Weights of a small mixture-of-experts language model, trained from scratch on English Wikipedia.
Size: 13 layers, width 128, vocabulary 8192, 33.7M parameters.
Below are experts of layer 8 (counted from 0) of a mixture-of-experts language model. Rows are named router (the router's row for the expert), down (a neuron's output weights, with its number) and show model dimensions 0-63. Each number is 128 + 32 x the weight over its row's rms, rounded and kept within 0 to 255. Numbers have three digits each.
Before each expert's rows: a language model's description of what the expert responds to; "comes before" lists some tokens at least twice as common just after its tokens as in all text. This comes from a sample of Wikipedia text that the model never trained on. Tokens count by the router's weight.

# expert 35
What it handles: Main verbs, mostly past tense, after was, he or to in biographies and reviews: made, released, served, portrayed, won.
comes before: " to", " the", " in", " by", "ed", " a"
router:155101124073105133102121076127141154056109134133125120137124116124136105140089106105157125200075156124160121094150132154087183106119090125160188102133107120162070180191124162139088148113163135
down23:121154194125161084128094185150063096095174094110132137135112086110114161091152179044119167116119094109174150103120132172146140148108173105181136138110081146146104161108138137147165135101128155
down24:117115200154137101138101171125072120128189092157112117148119137135137195128103103097061129095156115117203141181181134141145119109128099096130097115166133142139120141057103135089120060097167107
down25:150081113055073112138149137136164142089119059133131170155098175114110214066097158143107127079147136125113109150186150149155167133181171048097057080152142156107056092134128097157101184131111165
down26:112095153111116181176098139131145111137123153177100140110138164198096062167131208085140128086162118083152134151114219130139162131091117102068136103090179170115162043130131128150096063111133126
down27:110098129074108106142128138137169171177159153132123158098053185103139146099150117160126194121123128145153129196161119099100146125144172143090176057089132142113072113128099181129136159081072153
down28:123144143049200157135119133120127140081122146116110160065085107095172149109156141151181131132104184151107165129088136114116121131120131093138077124164062075151121194151044140154082141179159092
down29:143128022145121134097184147081133089118070118166125106071107130176155120152099098146152125159124153161082122128195089088150162093140156149128152111119140177027126203142140130145128174161095150
down30:127111083134119124134111154068119094203159095114106115160161128170127114147146148107126129105137107084166176154094113160146150082147151089123156101097159137115160101079171128179187058110094133
down31:092155091150104140112175132058112162081118146058085104167108129159147176127183082195106095092056154087149123150147124096154111138110150179141061189111119165099168186082172096132104172152117067
down32:145134124069114110151157084175116055112113177096170094172122130123113148126140095121143129180121083126144147115096141101159113109119150162147196100180055101184113146106146100103168097107118118
down33:097142109037122170132110133134168141128181109109133119141128139137181133079111123066095174129183111142135106159116152113145094111151138129123124133166139160115093126145168147100095157122123112
down34:176108183095120100108145077097089164076191157147179121179092091123102129169067156101107169171149170107080095107110097131159117139134096141121117162135181117128120113136099141070174143032113123
down35:130187016133134140139103172112172108176169145104129158159124148155072105121146167118159124077163096115136146150076100088120103102134107061129109102151170125116147158105144141127185096070092095
down36:120117099134108137093128139114171163102109119177115181129142131137117117119117102118134059197082143116149162125122122107102119128072191101097136164154118147117138098164081141133055170143122097
down37:171134027078080125067133185090175139218183143128107127164161154142109105101082131163112129095121107203099207123112152145163133118143105139118121100148128166095146163129180133141121113029113115
down38:059099153111158125187121092119162111161112135153174113104201146091103152182161050076157161141178128188115073161149154127090140152090113173056146128133138087156122120161147124133120115140145138
down39:096076083145142205156131114131148058126125130093166148138108118163100133112095114079126168171132085116196055161164170136105141133047185151117098155141132151161098082123118134143059159165163149
down40:126160044117189119128113192131137115124102114088119124104093147112163164015122139159155166122185122110091112146151103115131144146122135167086076136190117153090146130125083113133075112159137098
down41:107130194147151111148127129154137169163130084085088132121085068141110190103131129129128168139092143103164117183097155170100091107151148154058133127113137152107190137139110143147082186071166096
down42:077157179097157158156092135179135160146109081143151140089164141145113176157165129150163169135078078083164139092103143132109163171159116103125085099122156159100084105122135111081158103134132076
down43:104112142095118085127112095114095180055153123159143113204093070073132076110143179135103148139140188082139082099171151114132128072130162103108123117117162127140132157099120169179134187120191134
down44:111178121083144132120150114169102146081086120156118111204112079140155089089069073134096155091098125095112116202127106079143196119172159168115112168160122141112119144120158122106107179102110175
down45:168106091084132157137141093072159108124093171148081139174130123164163181162141127132130108211097163124184084121158114113118106165125154161115085182092132111159135137083051170099127179179121124
down46:149088158107177090082163112074135162092146111097096172127125056116110198069141132066127174092214082130147127144156141162166170159072165115176139127146145101152097154106124137160173118121141123
down47:066144092143092152166096113152125203126084180165202119113115077104130120153163083173104106143089071162097143164089122147142131106141123201181033151117089121132124109145111164124121160120134151
down48:155189122109188166114118161165146105034083130118121188157136119110174181126128134142096141152129093127157162109078116113119125133144122098096074137135109100146070140116056088154121154146101155
down49:094118130121120098141124129143134154105127100141118145072147153117115147087142098147123145187160118116135104144225118123087156122123179100112121101124184169166030100203092084187081130115138137
down50:144143068192116098113177127130169085119171127105096184167111189100107095137122133104116125107111132124147136084111149125141173146094089138087158099145152127100164082128183122167123167066159152
down51:160101121153129156168135123215134137153127145118139114128134120146162141085122125080172166159126117143100138119141149108137127149168153169015132124066077090131098201179090106123097138183147160
down52:190182139119082114090106108112108127112159134175121166123143092130178081139112176102082139077155122083101129101133132075120071101149125112136143142108116139089109061100149147095192162097126156
down53:122121119129192093072148092156165143211111127087090154097104169132134073122169178201165145113100105065145174150104100102138129146098126117119138115175167080153106118103051088120152168091118120
down54:104120159059165150085149124119159207175134131110085109105148121062146158167085133139106130132104165120185161185149130091128082158137159132110145188126046145114135098163061114119133197143131103
down55:076108134162113180128122090150112145106089094165145109098111115146120187177117109143028133159161143174140093124072048150121123151101145142078159132146150148123079113142167124133134145065151111
down56:198146113101171076128146093097121129148112059130095093186101150131093080112147101118118145101096133122135127145156118170144090124177115104114171115091131103131160152085146113117227137145119133
down57:154119114129125179131117128069148091078107131105120074125097098135131138111106146063098140151170154149072121140152085190065124149137137198179101160164128161077143104097167147135100130164072184
down58:089112185101135104129167135084160131176155160143109118122077059099179158148146200116092182135145148183170116125155143090056106143096090124134085102164142142130087128100094145100104090061093131
down59:073072092145196106094092050144110160132148143148113145139157142143151103067130116055157172093095115143141091150135102162126104113035145141086157122173190144169100135099156166088173117142114172
down60:129138126152125152112109092182128060115109130126180151114187103143150114125105144078121115156110137091108104088107121147098237135106140229140095209146105127130113165147156117145082119127117147
down61:130133149095125134059084122107161120159178149151105146111109164106166076176115180155101104163115126168101143116106147145123130169213048177128090118114089166113213164120105145152167074094136106
down62:135101199141108127126094103116124166116111160161079137119167107123164202059128114074134160139144141105085140117125127207099119146214159151131078098125138131137183153178127091147129136112168084
down63:110135159117169054101073136115145162147180203147089187152155133116098126120122040097119159143110090138167090154152117061156120170145102106128166139146191110102183103093113139081142179072107109
down64:180121086164124142151152091092126193143111197117148121080145094181189130151105121128144083128129147113134113082137151174059169113163130124131173155156160120086106069110119125094144138149112087
down65:142108092189071118148128060085175106098142149141177109143212129094085196130152052126112105137119145140202130126126161100103174165120141114110128113035138128118088086163115162132122174171106144
down66:183155034134118116133135170126131088139117102085151107165143167181120134185090118139168099132101126106185150108138077173120184166105127146174135183103094100172082063138118078146085087146151159
down67:125146084068150121047178143109126148178107184142134125170087155101131142101058163149129074153110158177166152125115091130102065124090099106118167147111102087143147107106176103083106124109163130
down68:116123190128164113095104100134129107134144201101142137134151127156094187090154165152113203162119098094164147143080088096119108174077159137135157145156146158107105114125080112154115143130149175
down69:119130135129125114166149088141120191109115150155127118158138090128148118063081051084120117174104096104155066167166163178089127129109176102169126106133180156118163090040145115162156117131182157
down70:101189049130185098150122134135153117092140125107056148215107117183166154049121118135115127134089121136131165163100103111179139078103110174156103147126128156116124151036084094142091146117108144
down71:096153134058133110158085092152125180097130117156146123209077129128091143146156180129127156111187074164128078113145119127182060081138130089125108134113093168143115134154201107114202126108140115
down72:109110171158119063147163125143123161162127093111088140133142110156133156071083130177150183100097121137131075117165109135063132164119208157104106144122168132148160134122153121192097072132131179
down73:129119068116055139095153150159141087127091188167157140081171136139172144105138157090167191168104148093084145112150145134093131165165137153141139159128114166126161086143140113121084228189133186
down74:090072144160173186141114113099129211132143099148179141047059111050135140154141114080173168148134174142096118161110111128138149167142107137120158132157141091079130134120158120116074093120132138
down75:115094150111142142120112111104113140129125145164102161126090112157143125129082062183198155136154108129106221182140165128145113130122158142121160161121130122143141180124157154152091101112140126
down76:132131065108062101150103103136126068154106165133108113126093162112167171056135175129151114174102129121157157103124134089137169129083135186131120136115124106131097154153097085176126131137140119
down77:122156021139132124091111129104107153169142110122119190144070121135062156120102101158154128104196122095116170148141114108180090077115114124113096129149165132150164100081094104141152192150119086
down78:145132154147126109133186068103121094113134184124125146106082115108132180096122158122143160104115184106193132155169166160113175167110139150107110146124140079131138166113103129174117154143144098
down79:138075079145148095180127122130144193098131177103074079160165121176098130120078097131158174122122115134142108061187153095159171136128192149082135144155171144120131072127152118125195158177100151
down80:152137157194107093152141137185128117117149113150142111115108094201150111114201117172094151154078129135172136126157192132140108112142147121126079123127157155121115074150115120146155110127108088
down81:121128011124123183094180177122130080088167125133115149174197114072068112119150160177126133161144149089167103120121129140107151065073145133131139112133115085061093151161128160103097161124142148
down82:123148096134071132082100218162129087104095200084137095122129155129165157143217073158150124108199159152104142111107116113139161117113144129144117138152123130112088119114109122143114159162117098
down83:128163127099078098082200215138139092155141151106073138193126077129156119093089093134069142130060158136179134120192125138176144086113174130140184131165093129134146130117092129158145147147155142
down84:193098145134056106105113100110093172144158119127128181152071132103120140120179138123132160128103101160163136118173142141069133150121107151142111088117122144070163107122060088140138131091108095
down85:167153137157166121174148094119102136137098117119131107101112129151057152115080099163138117116117123242118094120121186138175174102123129175136132160136103130082123108108084082098105165114101125
down86:152095083115013107130099105081170135144130134154138135133144116119105173108153134119170138107141136114128088118125108121144123165170098120116169007084118157126148091198115138105068125100135072
down87:125150119113143142140123145145121165115110091123103145117167110141150181182121080128119154167084195110129122160170130086084114159151116157139120215107113050160122135123115123126168128118047166
down88:082118087106144161120144160099202160141153123117151144119128121120175115153118159087135144142138126158100101134142140135192146127114095155130087213111140124157138131121126196150115118151161083
down89:160138121145137039145124121161124122115114163134122155096129133104115151115139098150149167091133146152155100121141168137120111170125139142126142051120146123088128104134087079097077131127170132
down90:119111063079160152108142094063134068152133117189150155098055060165132106175124161136140151166060121103075150102170115144176208096123086133170138180137168134145137126101151128120123141116171131
down91:173145194148098134110125128110112140112143160115184147117129107052093123136175211085229146121133147084124082108062126126093106113093079126071123119127134122125196137151110104131139166098181166
down92:115112062121065128108076104153130151088063071197143165122186135188129164084156152147072120097138131146122118102117169186104151160118130081092118091105193133039142139145110104174121157167114127
down93:095139130125135147158126147144170107105146158148151145161115067187177058183109121148114099171096134079121053177182150162125120074149141143134115137165126083122173144115142135153130105167105139
down94:089089098120129144092169107158189073138122147157171114139135149121131136147155105116163146087161117130141089153069119135125196125179146112141071130092188190110052131091211075127143125104128179
down95:196131121142139126070111143160112096122196135102094136156122045124161058125142152084162138117131141058120114110100114189153108111134141138136090168110127046195094077089102169131124117103126144
down96:116147000084190090087168140136116136148092138158155102104104128134098135078135108180157072119099098185101114174111094099117173060123151165134110103155071126112113141157099151099152140115103172
down97:139133112102190090128076134156144125136165144142187109116120103093134140186167151132213161116204119138154112105064148100127155111107079110146123172105129124131083175160162122141071119117122167
down98:147106139134098119108096093102170121088125112116182172073127105117086168104125128134104128104095106167098074150188153163106143173150152123127099094195171143125143053202141086109146155084101128
down99:162118156122163116108108087151127167138132116121188145059147112105136167133157102145112139151172082140095125161119158100146133155116149136093071164075134081174184150157112115133103143157173116
down100:108114084137134108123142133113132205178123146122077145067031130116144132138133102131185094119149143170115120120119111131109126189155194134169061101113162144147090134128098143180074158175125155
down101:096122115105099090106164134150141146107139162175107123124102152117127058131133135114126127149102198172092111145183064120134085126167115159169095137091099141152136146234127137212087143150133120
down102:159163153154147108134110137101175122160169144096111178162112127087161099152122169197172125131094073129178087188123113158118177147147167080084134110116115127143114104072103126062136054113116139
down103:171092148142087071143128126179067144060062152171138087051130120109131124129133155133112105149131174118118104101148189139136124085136204137139073073155145077136097151163092095158078129138127159
down104:114115136112120120079104178215118143140147118120126123061120118139076181133073137157108176124161088115135158190162156149102092110115100128118129096148099124131135121121077192122132069095169125
down105:122118121136175168110184126105110122141129119089159114163118127135088132136129146121130186110103129167111101188105172167182116125172115181142101164107160101167185111050129098116100111139061123
down106:154146052117095116155153146074079080117186160166098183150127067154079157182090164142179168175148115144163114123167136106147151129205139113074101101185130171152155094124173152115123131100104118
down107:152150157161186152119092110154139190091129124117142153168113067125151127080123110129033134116079098078159091130096066198129045133121117104117122129120104116117116139067176155136090137138124094
down108:110134060153158109105134074090105071155120062167086152164127132156146141092073197135095104151115131097113173132192129144120151093201208140171116159120130095128149121138127134137082196106110112
down109:141165137165131172132074136169100122168181141154141119126111154154157125141124167065210127082167065180111080136099159091125122173119165118115157155127123136174164117045070153136156085106104157
down110:130139119124066113080073118148107147156146178154141142186130101095083126131133187117105086090127125036131166081117153095197143114070138084158131083115108144110149162102131082117101182153151155
down111:112141118148150157182134095136118080140083107099178123082105128091181130136166171147142124125166139147110156139122076148103093132124093125143098170112166064144114110062077149119078082109121095
down112:151129174136153092098071092168125159122150167099070109151087076119159094114132092107153164105141185106161118111136116113181098122084149158064172178142164097136176105167185162060131165154144084
down113:150213098136087201114116112132087115132146128094132173155124133173074106113155148134135160142098148086090097175181099159184088142059179176134106149098110124149133088179130080157126150126148122
down114:119096174138058128125111180112078127172128164199110152104095136127096125071159138132147204163153138126151126088143104143071073163127170144073113100081148098160163116198146166145045132117155119
down115:097135191159102119124128084087112126102168090109117179149155116111181118155126172119166133159198111147203093150152149081076126164122143153119127143176157156122113103145079163139050127075136141
down116:127096153115179112086133101103131151096108167119148117098209138085136119185116141103185189089169149148144148091081088162142171201127144096147133114116177117079104150130144122130121125146114135
down117:186130101121192119146134185102100128110095137181215157128112127173143126105134079124077162115098164086095062137078197120110128082016107077085067132151140098130149098153134124103160145143155123
down118:144196158105173116162133148172095138124102128188168077072110149123089162123122161082147169140161137134089096166116164112126135182110127107170090107134165108148072166113074037155061136108103148
down119:142113093164171093171147171159121124123109105136074158165141157102109095122169094151049125122099124110069117141129168155169134090163084088048105064153131147104117085117136097168105185131090123
down120:165156074106103129149097123128137155105131123090086092151153152173116111186099089149123092132184179151155118108126165121162178157129168139112155108140150099116118091159194114074179144153188135